Experts of a small language model.
Size: width 256, vocabulary 32000.
Experts: 128 experts in each of 9 layers, 80 GELU neurons an expert.
Training: a variant of SOAP for the experts, 712M tokens, 6384 steps.
Below are experts of layer 6 (counted from 0) of a mixture-of-experts language model. Rows are named router (the router's row for the expert), up (a neuron's input weights, with its number), down (a neuron's output weights, with its number) and show model dimensions 0-255. Each number is 128 + 32 x the weight over its row's rms, rounded and kept within 0 to 255. Numbers have three digits each.
After each expert's rows: a language model's description of what the expert responds to; "gets" lists some tokens that make up at least twice as much of what it gets as of all text. This comes from a sample of Wikipedia text that the model never trained on. Tokens count by the router's weight.

# expert 42
router:146133142101141174154114153089158112132063081124163136082183147135063122127093116080070113080134076127092143107125175177098155181106134104081149127085101157104153131147090169122142073116145156114144122076175128091070127118101183117088135144110179165123108145121110090143175104091107134118136139088087154048094100077118081090141158138119131156147140128150162151158111140163132156100065132048140086152109065127084026142109138118164148142130135148106138087112140155099111112113088136132103140111171133183080156114097078157161126140128037171172134148152159149118142143138192119088146107151126125094112106094152109095153141095110114131072112148127110135247119125132151197112157162184131186139117099142154120164177130133123159175197104108179111160151092105146109128174085141
up1:142112203214133127107141097141165138153128130084131202113134191124130089154131103127129120114027166108158117142131104130131133170105154151117156160096058153138176191137166174157140135129162165126136156151144124133142123122129123111154188178103132179102036153091110048138136118106124083102152098098131118104107096172161108143131117122131143089126142090145140172175110135103109138170118104192144098129097111116086102106149160088105061155107148095062088113098188124104161104095157139144144136130152121117046174083094205142166114131133132135138151136101147178083110100149120110059146114131147100119110114142148109120083083113030133089096137110085173125154089093128144132161150153148125092146072134100127164106154118206178122190123127155136130196143064141159106094090122175
down1:104140131034149148136082134096157090155088123078146046114094104174151206121144130097128130128174120130088172151071144176119109105129132138132106119149200167121123113129068164098104054095104093157110143136138100169086096154137146085143142104129132110090148112144141177139130127146146137146090091168104117119117119067115148126166097095147096154164097179138145100088167176130124128110155146096140108096153151097132109109140071098187142058174152160116143088123139121109026150117073102112152161108138155116141089098141088150060199150139117156171166110113126165105173166100120139147147091172172131148101178043065168081066172138188169101133128115119049123122153119107109149147125105143093172167127107140086104120169172131088147086134082151139131074093132160136159122166154154
What it handles: Descriptive determiners
gets: " the", " this", " other", " such", " This", " same"

# expert 23
router:110134153076151167129157135126141121133149161155196155145133163114091134192118133123080120118105138182082170139091113196150141149085110156139132174105080141089164179141133128181155143076070109070090092104146113022118129125125129139130168138122179078168108155111134056129127160118125156129114155142069152064102121136110108115194175134110087128134148157118097128125104125136133166122030109149151127157112129098136147111163131180118161167139132174156094081073141234141174128111097121192091091112101069187145164141087121154168114157150125111127124196182183124119180145122140116063099128163120118112113106148187115092112165131123133144091129139153150102241106127092133142116129160110129150157118113113129117158092097098169135137105189121200122130121105076136121103171145151
up2:122198102178142104121121143168110115098099094097082116123112097098128111082149077169114148129179130125168103142126126180083221146100158138100105147175143145122134078069173083075128188094098067162122135076137151093120152063109134186121116152138156137124139177128152115126090121162128161113122168112164187139128124168124169112172128138166123081151118109074165183084180114130147121079098134122130124103104154138159076087183111136116104113105119107162096077125109118130098190074156120168115124117161111115126137117184060119140079136171121143145133149147135185128196090184150126102100116173022179198100125151117176106161098196163136086108185126153077117131174131128099131076111131125151141171150125117144150148097099152161120122152157128084207180157111104149176138138133139
down2:096121126137115102122187165102084143115160139151146137129173092101136085099171112116117063173102212064090088113152077123096144169081122154119174151145118138114107178082117079106129134098143112130173142106085167130160095159171126134120079133137137160132119139146174123106160123083099139165072154110106122156108048122096089163130102154124084170115153173079113109170126121139153123142117206143125166193150095151119137121140122180099124128107137151100086106102071089108106152118102140161109135211135087165184122121090163143142138127124097064113154127108147064153144143143119150135125110107140189113149115035164169155144092114076121133145100110127128103148101166137115134153076138116134154136108127094163086152066130215136043115119022174151098137109149158150167129183095054
What it handles: Initials and name fragments
gets: ".", "-", " St", " B", " H", " K"

# expert 59
router:090118176106150165120123118171116117138146141137165166087127129139115141167150166116109123125110061132108168096093142166170141116061120103121154107140092125120128099139154159119121169092169141095161119125095205000115168142113161137091095184083212120154131215124131081123111168096119108132127125091151190131148110089049120136111221133115115115137154147121106148126134124117157155095084128080173171139080070155167102133150187129132107122122111133115098087080152174154132147160153125190128062149125165144110132164153129125138116161122090123167131167112106105134182117090169115165121157128109131132084140108163121094143126078098157087115124151089107078177140154124201129140117081109215110169105183116160099133195150132151156191113195109111124163137105106198130099150110120
up8:115090102088146146075163091199135143111127161124140145105141174131114104121140173155085068138061133179087103138116122172157127121152145152169130159139180145103181125110111133113094117136150170095103166133115166100132130206142181076170128135118198158114171167097077138136082114103101163140143151110088141158122086084120126118079143146103144085147066090084080158140088205106094148081139081142143142152098144140099129124144135076070126137171160077095091139134195123138210179095104133095124136126151118131153120146120133106186114183096166115142084084167133106117139116150103153145175096130136170152170099116154137108097143158082108097099200181114060109115114100158182167113105103149132140075166131114221135145127114156106149133139190092035132137155127081105135147181144163
down8:084162212083158079148159092153188142141144112083148079170112108073111212103159131125085146120123166081114160167131090109101123140132127124121144126145145175115102084137112167100155190101127145135187153189106136154084131168110104083075126145118112098142149123081095223144169180163158140123103152143133096150121185168179069140173144046107154121177163128132129150126096122153164165135148192108095116167110138136137123128069133167110153149142087129185062105098090081092152120144168141114140129115109136097117144098108123200188120117104098083106196182047101066141106185110068139132116143112143128140162133113126125058120101113158155092111156121123149109160109124064139121123135091155108099117133138097127094066150142098178118195164158110125101138117130122162145102099144161
What it handles: Sports statistics zeros
gets: " 0", " ", "-", " |", " 1", " 2"

# expert 47
router:140104115091157169140199116144138071192135119151129126072131117151069125161190145106112131077116098193096138120129130124169118184089090149126143145173111193123122138145138131110097127081131156174080154149160131063078153150107168185097080171165191092125121192139137083148156190106106064172135150093085162092075124130094101086159165110130114139181157165171140134078112147127111154120099133083156161154088114111110062157092151115158159112102127141125136126117129176153135124114109157122103117080159174154059119117145122141105139080124084159180039161176136112140145104099183106131095084181157100156113094110150093124184144071137127122092106136088119147222170134152114158120184161162150185140153143122183129167158164136135118140160162110148112171152090106180160122154120119
up1:073096159197147146136154191110123136206100111125119147088161126154114134094159118165162194041114143158107107119146144101172153103150116136130175107089101126116114141142090136159172165085174077106139109114139150135169128141076160149194141102132153131193136110149096080144121095194207107151145144184102055125119095129086166171140113115122096164159117086115222140164136080124126170085100126156137127094088159101080116115129096144119109151203108175063129123125156124137097110178080103124105093119140123052092092143151128127133112102144131106145155166130087153166161131150143083079141147120039137161139132147132125104087115116156133072080146158178120126153091157140159131114063152156144123144160121157180065079167135121102138125148084140136190118121103189158132177120175111
down1:169165141138130191083130136104149118175118101118122120128137088189125147114134151119152126116108162180172224116097128147124141187094035123104131088214123187117098136115134111073114156120184172167149132111119135175141092118112126107117090134142151112147103187126124099086130077116112136113197123173114131144100204198127113133127134174147107193096201108105139155141168146164056096152134152121104143128157131071138108126127127131186127094081156141146176169160145102122166158112136185163110070073151161157080107127109126152185101099156140115095174094106175164127116152146150157175147105153074086166108047118105138084122124085083105091163143182107151119131136114106090120082185093165140130151152099091147120173110182119128176100118076126120132122186136158133121100149191116
What it handles: Physical descriptions
gets: " with", " a", " and", " on", " are", " is"

# expert 7
router:130130126120116107090165114212155096167157121082120108157135162114119134145155096123047130111152082116099145134133129134154104090118095168148171146160123169087113086103132130121136142103124146084124124128132149018122166053169143144111115088132163102168100209145118103136135136092120110128066117108084169111116125085117099041071201112129154140139115146160136159121119155158164139048151175074093135119113087164116067100136114117153129119101130158121122080124111203198120134136145125158157127134188141126082079142157069131102172151134078099200136138116100154136158165097183125119116145140131102157098089103156161116135130131123147121095071148091141072200121113142163142064118086132175137154119100124148117075134118042164114143126198119150139167189088115165150100177177116
up0:148125157153192101115147115085138116080164144157104089133065138195129149174117162102106199149127115108125104134102130104086169119067099140156132150055135161130115165114054159154130089160151176187127105135156143099117074117090149069154071158167054121161156154111219141133153191115156153131113084085151110034132122093083125102090167148172108115164139167144089102165147126141223151075094160116090110125126121109137154126133142127084141085203122141165131145167109165113175131099140143141072121125139099072180152093167081147101130157136118170106189136116148217128122196139131132129172167108083124139122161026122127123143148146113165091103119116133173099122106117151089129099100126145128176132131109087148109101121089123164113147139101130149159146136161142111096159111137147
down0:111134110123121125107103120193133122126101086049120121095121119076152131186116049190105154149141173143102104158181145119100117131120118129169182175146141120119113133115155097197100110117109196113098147106104104134088127148104173133161123072099161192123114114152147137130086134076090120062176114120116150132113116142180115124134191102165192145148141078142145100065095157096114196181138130144137139176110154084095089153162160119112128148113196065133166123102097125156156134160111099134165119117096132100110095121103179115111079100113172186113040078112130132182097206091102078135097140141213159119147151144154093138119155114144105125158142059123134099164123122173097114133201161159114131154179118133194176132130141188159156131084125079120139125139125146137086191173138130
What it handles: Table row starts
gets: "|", "---|---|---|---|", "-", "|---|---|", "|---|---|---|", " Succeed"

# expert 11
router:128078125103134131163133125145140070104139136112126140073135120153118141155099192058144168133140107114112167120117173130155075095158105119105125173135132135124108143127132142134113105116104130096133122087153129053161105116099190103109155153107110114146088157173157076111145149124159105124104093134119198086095156141098016053134182115129171120140188137159163145094107115123146185145024166063152109164138107084116098118157171124129131173102127147139114101132148174118081137104156120146172156114158142131061177131139167101179124142147047125113171164137161134069181114119167138110125105127118103145131089138158126115194097084136144138091135193140134093150157142142121198118103088176195189146134082117071099094122063113170107146130197111131142159108087052153122073157135126
up1:171148141197162158092140094151150116138125184088157110059080169174129144101159127120150142124165121142156104102124134109082140103152125106152166135179148094153103117183078118114107090115145070058175134184064117119108172132101139077102117153163114106107076057074137091168139096167121137108101108138109194114131161104128134115112149095111120167161133134107097132137075166179138120092098142162098127162094123174160139161139127164162127126152145165102054037188175160176125108090126146145051142181179159150107109127085105194112157140104083053083100142171138075170185164106140091166128070131135098116136119111151205119109144104153118135108124149119077141125100065142140148146123145115128157184082142091129202142138102081115147165094145150124134156098122158163132121087145162
down1:131163118119127139102099139123117111138110173164165176123044149116085148138109114154138111135175085128167135152122135147049135163142151164113163123110174086094164159109142140133065092139182152124136110156020176147166102181163102161112177145116167082116139114071063072101131180174120127140161149107077196127065064103102156142137210143116124141128178176099062090144067105171096089116111121136152056129127158086169090152132163117198156132126103099131123136177109149120131095045105145145119148172170096121144131077131143151129142130084145118140090100122148141117165091202082138124095106074107124074122145068124099128102120125081165120092135146144140130095113139110141124146110174110121109130137138098130068172197091082084110155130089133100118162105143180137108139167114135
What it handles: Election table cells
gets: " |", " his", " 1", " 2", " His", " their"

# expert 22
router:150146105106191145135174149209150122075193190113177177145102150149077109124081102115078147123135110139082153117102090158119095116097115153116091164167128135120147134135126115131162095052132159155208135103143171059108117108149160162155164135135152108139104173128159138182179147129177125112130135098120116084105120098094118122116136132098136102186080136123134070119110173127092148134120135127106138118091094140098118146143141143102130113111098166112088103136130193160099164082131076194131110131103103140099113129178123132159086140183076158105128158159195133075146142150190090159113101147167126153077065098144098134175099128078111141127113158172124118224100173099154176053167128123138166184103129120150120080151129069117154183101199100154141155098090114065132080148178090
up0:162169156107132208190123110125219145182109108148165105124099175142104138101070089093088185128123069127146140134122120147173114144094113105161147117083107128115143097223102118108135183168133158150141175115050164072069110090052146094063068117129140148168161133133104145161125156102121116110084103116093113115173119131089080090140132156158145079165070143121174142145131111111142182167139137127114116132136141216121155098141083094128155124126151175133124114201110097156100128167126062133192096150154164117147150094154110162113111151104157139146105183197144116114171092086141089150132129142155134118137035082145117128120127105149104145139126114080161200143138127126107157122143176127165139173132081094169087172136093149148158074118105105112095118090181102117138158099124138
down0:134054119124130115175105124131167149112134144124101200079163137073164136065134157136134077150091158125123172117156101098167117144166092181124071089106123121190087178061157194107123075145077117141118167150065139155100108119084108090127155121150149074072173160177133176146162116140106116087116098087127104058108105106170145140166158147188170153168131115106143165092122136177150109111097135116071146077161058158080100074099091083138088166117117106117147127134121131090149152139130135075137174090128060058100100116083153158106083148110154125148137122141025177128153140155156108164107135109101163180104132168182060091115134072088155103104105113114126168156130147120144124162107142115107146145146180117175111121148169129149140155172113110083086103122142135127105117155138168
What it handles: Name pieces, kinship nouns
gets: "s", " S", "t", "a", "m", "---|---|---|---|"

# expert 30
router:127123117108166101112185112130102109129164164125106139117167124127117139138129169122133124099151115131125138114146145145129099160078107167106175150170114179155166074122128143151151095085115153156138129126155163004095126087102179158112080187121147155154156192128113070111204187127152092167121165105107087076068063095141113131111236144145114177145096145177119144125088116113179107104067137103083160168099116153067116161093082104155158132135121115109118125140145205169143148086131117160129089119163095126135166115137130086073053091115056137160079086153156132120164103144210094098158115157126154089069077147172111106176161127168126108114132153118122124151101082134162137133122109142149206126134104170113101170137123129136089150152148138091118165139106128186126067133144148
up2:150088147093139119085130141134129100124134083194157122074185112109134148180142164105164118109144092171099120134100096163121116199138137070084099108112190080148118176150179160162121133118118116104162140134163169116161139122112189146112140122139118134116124127093097110121109131169090059133078156114137150082087173105129114115194142130084097172118199147171147115073094213125122111124165111114113144185096098134177148071142074106133081200082149120130181094149162133119090073037097105146105162102143164112125127088101141125144172107068110094089053146167140088137211155109096091050137055111167195099136147159137177056105137092128156148114132112156149158112148142117102155098119084184131168108102106157120127101165152113164130132112115172119122135108154118114138122103114137
down2:117188122153123100164119097124101117131087126140152084151115103097186153186139165156003155091071092122169053079143163095104115147132072130098158087190083091145128121130104076157113124115160137142104151147139127140110105118157088158108178085105210170111097155121097138110123135129157110124154145163122131172147133118117145190191071152087140176145147192103142149142118084112091185114116099122135136141103146155067156069144188165158160175141157166137062134130136115154137064140158156100135105136119126143149084167118093136177178136056097079127140109080090150043115099139124120135101194112163132162143119108147171140083216158110141097119112134180148131127084124109121156118097117091138145140130074113122168136081144112164111167093158134167128114171123108153141084119174157
What it handles: Table cell separators
gets: " |", ";", " —", " P", " white", " black"

# expert 6
router:131081108115168107146160160081129103111185118155134096116126150113054157155114135125062095020121104152104163071140104079128122166150167139081155128137085143153149098148123077165102119091132087120124166084128140036153165087115213179128126168084160133117146150154139125157208132096123117121115129107141166139109111097108090056159164141106144101178143097172102159093129139145136159084085147061136158220162137130102135137089162117196149148156114156095188146131115176126144166095080121120112077116125161175084129147091076113159129175154093124176122187173143142145163131133135091123169103135165137121134108136165156113192143089152098113127096174139106093224120128101114175149137143150152158112122110092137082123134067073152146124174139118122123172142103112183134117142143121
up1:131119147147121115122165154116152100153129082131162112086162128100055108107091103075056130127055120123134089198105075160104082192101171141102122178154117148144105131205089154152125103141127167066098183129142103141103147093071085154105110141219082091123098102056132135134159087098071122108145144134095187163112156189064116177180130142072118070171106136104147114086085079089127118111128134083166143135090121070150139143131084154181160126161142182137133125100095096101183097141120091084120115121155171187110158154140113128149184145095154155115085127184154092157100091136127167112114116164168160115138186091096102109164090101117133116126111080145164118098143065112109131166143161145122129065125144157092115084147119141116117155132123074135073129092104126110085103094148137
down1:129107102156166131150094119164084120096126119158123128135109086160101096099137105192111107128115207075084086114096127116153142079100081144177115063127134144124101117112202128154092175136085103153162123116090145160134132143156135107084109185065186132161155181179132229175170126132109130106129160108112123123123100107185165136107107175104123171130115115143142125136149201179058176130143115149119173095136137167215131131097093106082145103144121105176107129120089171095143181160127166177117164156086111094142169136123096180104138161138155079109124093137131122141087081087142097152183169110143110139133108141133137118132137178158161140091105131158081152143079201146118131116112100162142160127102131071109046149178151158120128066129108215143140121199167135098147115170124168
What it handles: Math and science prose
gets: " ", " is", " in", " a", " (", "("

# expert 33
router:125136121132225141131166094175150076092184129116126146123106139131061135127124080122069117112134091115109169124123130148137097134119145104104076111112119162128107142193118083142172126124107142101153156137148127098081108121087195101104121170111108153129100119144106066125107163082096092162130117115109165181093116131113120078111170109109099119123181129155097085098082100163168130066088125066067104134094114139164048112132201122145161153140061148130111080148181101141125111121145143153083117095121099171119139175089121192180111147134040159126141152150101146152132148108155039160138098153152065173085133119168096120164186159070121126088100157134136126127117105097144216135139147168172172147078126118152148164101120060154116116075203142107114118161101175147112137159159137
up0:145105179164111138131132139104193115111140130090126168128091150061134131151118145097166099110111112072128165112134153136132135077146193136147107068136107070165136145130064097093163144105163105116161132168159046119150140146117140183159188139123092140178144130156170102118112139029142114133140099127149071126136155119148135158122128127112081180153153111175158084118178111098132100146138139095098135101094119101058120092140133115191078178111154084135071140167101113145125088070134123183121157072159166137163153072112121105142153175127121157120123096157067120131160132114189104134136100151118135083152121128105109146100062081172116138146181157084046044152098125066117173142137184138160186129116131114154155116141108099120134169123118113124124136109083124224069057162110107
down0:118145160187147108124126146156124130121149147081107124182161053114144097124137098141093129062104118120127110119094106099072117064115155102120137090123209152131132144096120122085106111086138118124122102142112091130143074130079129128131178105086127091114130116204143119082128144126088100115147099152131135188141160074090144127086167093127091102107173120107109165135113140088092146154169169108119155138120131112142095111134133125084057223131101083092103150128174072142115140203118127170140154110156166141219174075164096048175120130102115149120131131100128147194149111129115158083089108140055015163153085161163132159110084096171111110104122132161115109174113143093158151160154093121105128157087151106133136169137124114109151190116214124135153148068106147111133192164116090
What it handles: Copula and auxiliaries
gets: " was", " is", " were", " be", " as", " are"

# expert 13
router:094090120150198136133168118158133157130090142143111109117139147111085099117140154143094164094133147160110144150096139213161126114119134108082166114152087134141156178186102060103110097106076113114150153141116138043121139114091169131075106170096190099144136149118168091127080189145119094125112170084114127095166165070087119099099153162168152100149139121126141142100108121189159140097095156091117152136145116157163118145140102117119165135136146120141066107161206189119145118117138108170101074114149076091084087143106098121168096185127088150254152161120103124110153117124115118073196116155101103184071128111126150101178195100133154111119128126111129151152145169145127184154109115081153204097093146133157125148168120113156138132169208108151165126151110197165114153195126124
up2:089187144139083142116097116128078175106102143137081180166124087173067114117075086137158136120160139058153150065095135142153140144131138162138196118142079114137103114205161077122116135182192069114131139127077103125120136148128098151136119150091139080107153141116092129132092174070132136152092107164164124129108174124098171139113131116144159193098122160122127122118127082134159198096105148146109089137136150099097149124089160153096157136145123125111115116124192147131143139171133131091141186118147137079139129072205118094164081171193116139118159154126116086082105091142170116172112094145129083079138057147150097139139151142093153067148084179098096122127137126142171111121092142133184149169116112134094114106133085222052106168133141092188123130122079115185134095074202098
down2:174018127143123119112158096086126120156119133120126108112137146190141121146121054132095123126117159145113118107113080141132124178099166053081154089090148181127101068103105141148131111147145090129122154173149085162101104154131115127124081191101178125191090174089150126127192167114139165151148106142137096156118040138101179142065100139126070168166102158121146161107095166143083125169139146157151149121155136114128067136128164134134145148187118118075143123094112124117103085169073111181082125122064145149190093082160044113138131073111180105181107106160167173106134161117121098170146114120145117127119140081139066128131165144085059095131178144115130118120129144097134144143057111162117121096112107129079110102162197155174141082151107122175163080112176144169131114117132169
What it handles: Capitalized name openings
gets: " at", " A", " The", " No", " Al", " La"

# expert 60
router:083118131152176114133195170175133080135115129119110155103121198152082117121135110098096121089141104130138154105137122107137147157126142158096099138082126198105166092163083116123130088077137141128122121128154137027113138145110171106090166130115136166106185134150124126111144124178135040139129097109105109070141143097119107074150221136117083154115133130146105114093116182160120133071077145072156124145127126146049131109131150105100168136171133121056101071120155155109145124102078101127088055066157135179133138137096092136161127187150053128198089169133125131080133157076215092116162088140148143102149105104155072102172172107129098165146157130135155158177127103108122112129117152134175163121076116108181146125079098122153166153141177089162136181122104152188136164150145125
up1:123127118150137094136113114100113089149089145132100124137126170170107095110140143150144137127117161087121133176089052109106077122116087106065179111138158101099136149121114187180142130110120177137141137134102166094120156113053119089141135105174112124145134121113143139148157118166116109139113138129140142094146140068083144173123146154149089124124101155168142071114176149192119129120116162119069154089061136154142108134098124044094109032110138069174130117081118165108132121083172150144128083164137119137104129144107146066177146147115082130150114158150183103078209120084092155136078122094205088134086157117065143116158111085137162147151111140118138175145153119147127132108106137173111092229140094186132157138085095134173086225120164053097102086088101103146131132168130191
down1:128109134093114190137170159103142129173081104094149111117072120119144137144149147181128143172102101076139153073145181155142113116139053142195117090127122163084128085118111070144087188174114125189139072109204145082165121094143170117156145160112177150062074152123174110102144083141134107125144099096113108210128134215131157210059180200128154099129172182102120121162120143112144131127086088121124112130153064082115163101107132125156137157113127115116153095112111071146098188129161148177109186103102120102170110140130116098118129102137128120084162129137109114140080129178136117123135121186103187159146125158087089132138119067082084099114162112106134068141072086136146121163132126127185118113123178165124127086115133161147154069186140132157183149144153105108114113117143092
What it handles: Time and clause connectors
gets: " after", " years", " but", " than", " year", " since"

# expert 35
router:180082094136135126100197113110128161100130145115120160100106149168089109137099134081133138094120174127098145093106149144118104120101164141133166151128088208135108133108122057091150125078106125086137161104145111029122151076105169120173133165106188117167157166106116112151195118147100094158141149066078149127126142161154109109134156079141074103138144101168110186143124144092123147144115154114135113148126153097067123170131119119140129095169120188109102132144159198168110113132113064169096078113176147178105156144094061109149106199126056128151166198183112164138143159162156072126141135144135154141098081185172127091126133122111146097139123145093175149229157110080143138089120134145122130134112083132175130124093116109155149205160196088165116130181087159190110132136124135
up1:105159083154166132133129145128045161145085194108089125102135027176095075120106122113109147110151099161187132140091059122138164183145111086136115102074115168105117078157124105152098153125177131105153134126145171134120120136086087152119091143140131102126115191141126096152108149059175120161112051163116157106068116104164156134087117146144089177093089136088200059144157147128150167095171155120156137114112148124167189101150059178077180072157138149122195128166128166129140150145099105132095111152130122105135144172088094088112105154149138102133167124093150122100131046141159096147169158096099141131098186129148106142096158124136089079114126204110014110094160125144141120133132117186151172153133128125112130123144167182122131153133124156184120152145110130118152161133164123
down1:103101151098139159160131101166147137149172089145131141024123148069144130159108113117140096145114149109108138160099100132149202114112091099164119091119136216144186157169141124135117094088131151173130123125134104189094097118159144132135110179100124125194149128116143176108142147231180160165119171105106068089165121117142151161106088137115168076083165131152136099078096173144094132181141113168122107165171069142122077147170131133146086071073143146148070142123074120087138167133137162067131093084110194138157144143152138139120137163119104130136099123055122141099097158120099166164095127098102092149155161121125105088089148134147093124211185154145185096154111186160114164175108094119126138161133131072156123113138115111095163186110127146057160135139105123093183136161156081
What it handles: Bibliography and foreign text
gets: "/", " \"", ".", " ", "\"", " Website"

# expert 46
router:069110146136157130137202097148150134086125110119177143142101160111129122121107163124028100095096135134136139100099125136172095137109136095091132163149082181121107145160123096126149140085103106141115144100120158062117167099124144112165188144127181152126144135153125139160124165164139171090142124077097132093137126075107128126114226107129096138150135109156141121128118132147130144101000147052164146150122100145086125101130158126155138140068107109154121123147147171129120114138101128159115120104118110154125209137103102168132134116141047147183116143192092121149117163151255125131148115133157123121098105142182103138173128141142118104169166163077125125211143159175161139051097140105161118115154112096139134088139098093153113168215133109173119170141119161183142120145118146
up2:119127166151137085137163128148151120111135175089129161107148105108074131097173175130123093113068125114155181074130143157159082115129123071146122136069131136117135153138087134071165072088115179088119131163138124107105134132136135096128092231166158145144140135148135082169125140189166112107107109135088147134055098105162100123101127093137121127118078122126134108183185114108147171133157156148139127057118071104160127133141149072125108180141110123115091132135209131067094102129152084160087140043147087166072132129135146202163109088110059157171097135082189138104119122099112176140158110119117136111114076200139135138116107129135073165106143173110150120166135113155117185078153141145112111102106180110129140150151099170148054147091148196121144069068082144167139112102076171
down2:147066128131113128090145093107102148097070126120178092128127165135187075170134128157109101117157133148102110161084082074094103125116127120101143126135157144090124134154131134119156100133110050145190139131168151103188146153127090165119112081158112119161128134174150091160150089154107127111120112065107136128153172087139175133160120090167126163097083119167164142120103131162106079067150091139154107149107125066120158123107112191085074054136137094110104162139143187167121111140116077125102129181097122136092154116108127080086129094148181125115167172186111159119132165119175100147093156082187127131147123127170127080087131121144102065130139114125113136081098142147163094108081145221090156107143084161113156085216177155105136166237133124092095135167177143111114085175186134
What it handles: Abstract nouns, clause openers
gets: " \"", " that", " which", " '", " because", " what"

# expert 61
router:130134116144179119143181163171167126108159148186110126122101125132106138147125140091155160127138117178128121119092100103144142114103102138117123129138111155105166112125071149082138126097119104073124144139145122084100178162126181113137144096115143092176080222150109027126093136145117098113155119095114111124110122180103103063121188145122125083125100128104078117096094137156155183130088173058071128149118070097073144134140097091175125146085073159092091099119131151121087138102135102149066144079134110120103149165066113146176121177179174144223140159174132180087163167116153087143141152190173111138100114104124106131124143120107122147081099114140103091196120122105164185220171123143173180132118112107138121132098088115201105115156120111161096173154137116199097135181162131
up0:119135079152088123187147178080142202176125150088150132102123058164110201162165142187160161144131170142164099111125102128117163119132153151100132133098155153078227108067107085160141142136181142159151174157110131148183148103147126179160095166090133112075140131076084049084106092109125098082076105162140111121085066135209099114089111113133094149141129167147116163059107138096094157137123198131155108149099099162152105207088108106145157098178084089125093154152163133162132092109122154139088131125153101136138148129056133129076087127142148108087082146113148151117090118162157130113111098090127150114095123142103091130090114127120109102118130141120155108143123138142108117151162086159129119168093105206169072128184161153121109085122141144096150151206150147140118140099184169
down0:142108118040142123041140172127199123140154172155085149129136142117131141180164115134077133116131114135107103062164170132155132161117107081138130162110135179093136170120153175140118009149082138156125130076131151139119124146141102121110202101103099160126125074137099105168118097137111096103180168067074123146147129110097126127185035181139151080165141124167176129145116057178151159143143137119164134146133198108099174116149193156111066129070161105068086175098115121091171158131141105103115117080126140135076069096118141108127131085122135136107146113181137112104112172093096156113141121170108089132124135159134066052158137143155104137132084166114150129107112076138104104100098130158123136135133112063119154158166124125147161134078138129120114086109161118131193162148183094
What it handles: Infinitive and modal verbs
gets: " to", " for", " not", " be", " would", " can"

# expert 48
router:095113113153160169125141134157160141126089136129129151116121171095068131173106113072123168092124092124136143134129137149100122109141126159111167128141097129127136136183089125122156147109162122114112155118186131122113147155152175149133158144116181112188107185144144071106138146085134079135125141088094122045101103124087138056085137127099084143188176127164138135125139158158172139124075165006120113169115076107086093123107143142166153163130132125131091113119112132109102143076100111157125146065157116125123110088102145120132111168155039144125152114146138144131133111147245113120156121130096171104120111125153085122100117122091130116118154204118127113255133124102166175089085131167202174142141115077131120121169085093169100142131109142145133196100092087205095107132141126
up1:086080174097096119147148176148117116127159122038155122162138183121164140143114104078144090122125080145100182125112101092161136135113142170131100098070078042110136131141055143173140140144139161091158076133143114136159142135109146093081174130135121197143138116179128124093177096072111126070099098139172146161173145110127151137114116077114129149134106126186127110113150099128194132128157145113108154148096078055145118159144134154164071155087137123107106088130156131094148180078076091136126110164147131118151122029136094144141076195139134144115074092123134141105107170095173116164158067124129098152169149148100204118090201150094132127129076142134121103130121088110162190163132153109107181134124149097171154111088052139096098138115121117101165115131104113174097193097070120
down1:155113155213074089124134120149151115091111154153145145164121100133141139164127172124162129102159106155170167116186174148139145117132106137067093102116115120114098135107145105087106084143123119151118161141122142192142119102117067094137078100184122162098143077128152121186151101136154087139122113125129082121079120119204099099175098169148143151158064103072101153156189098131092074118104082136133166099172132153159152156068107122164145102113164127185122097169134171152120092106185160129073083130152167129098148180122128165029082152194098149130153130149120209198163088110116123152098181135186056110134089108096094136132173124117109145112166101123126151143111134063054112129187093147123161100163116150158135083130115112113135188139086086097148124056138153144154142120108109
What it handles: Noun phrase openers
gets: " the", " a", " his", " their", " The", " its"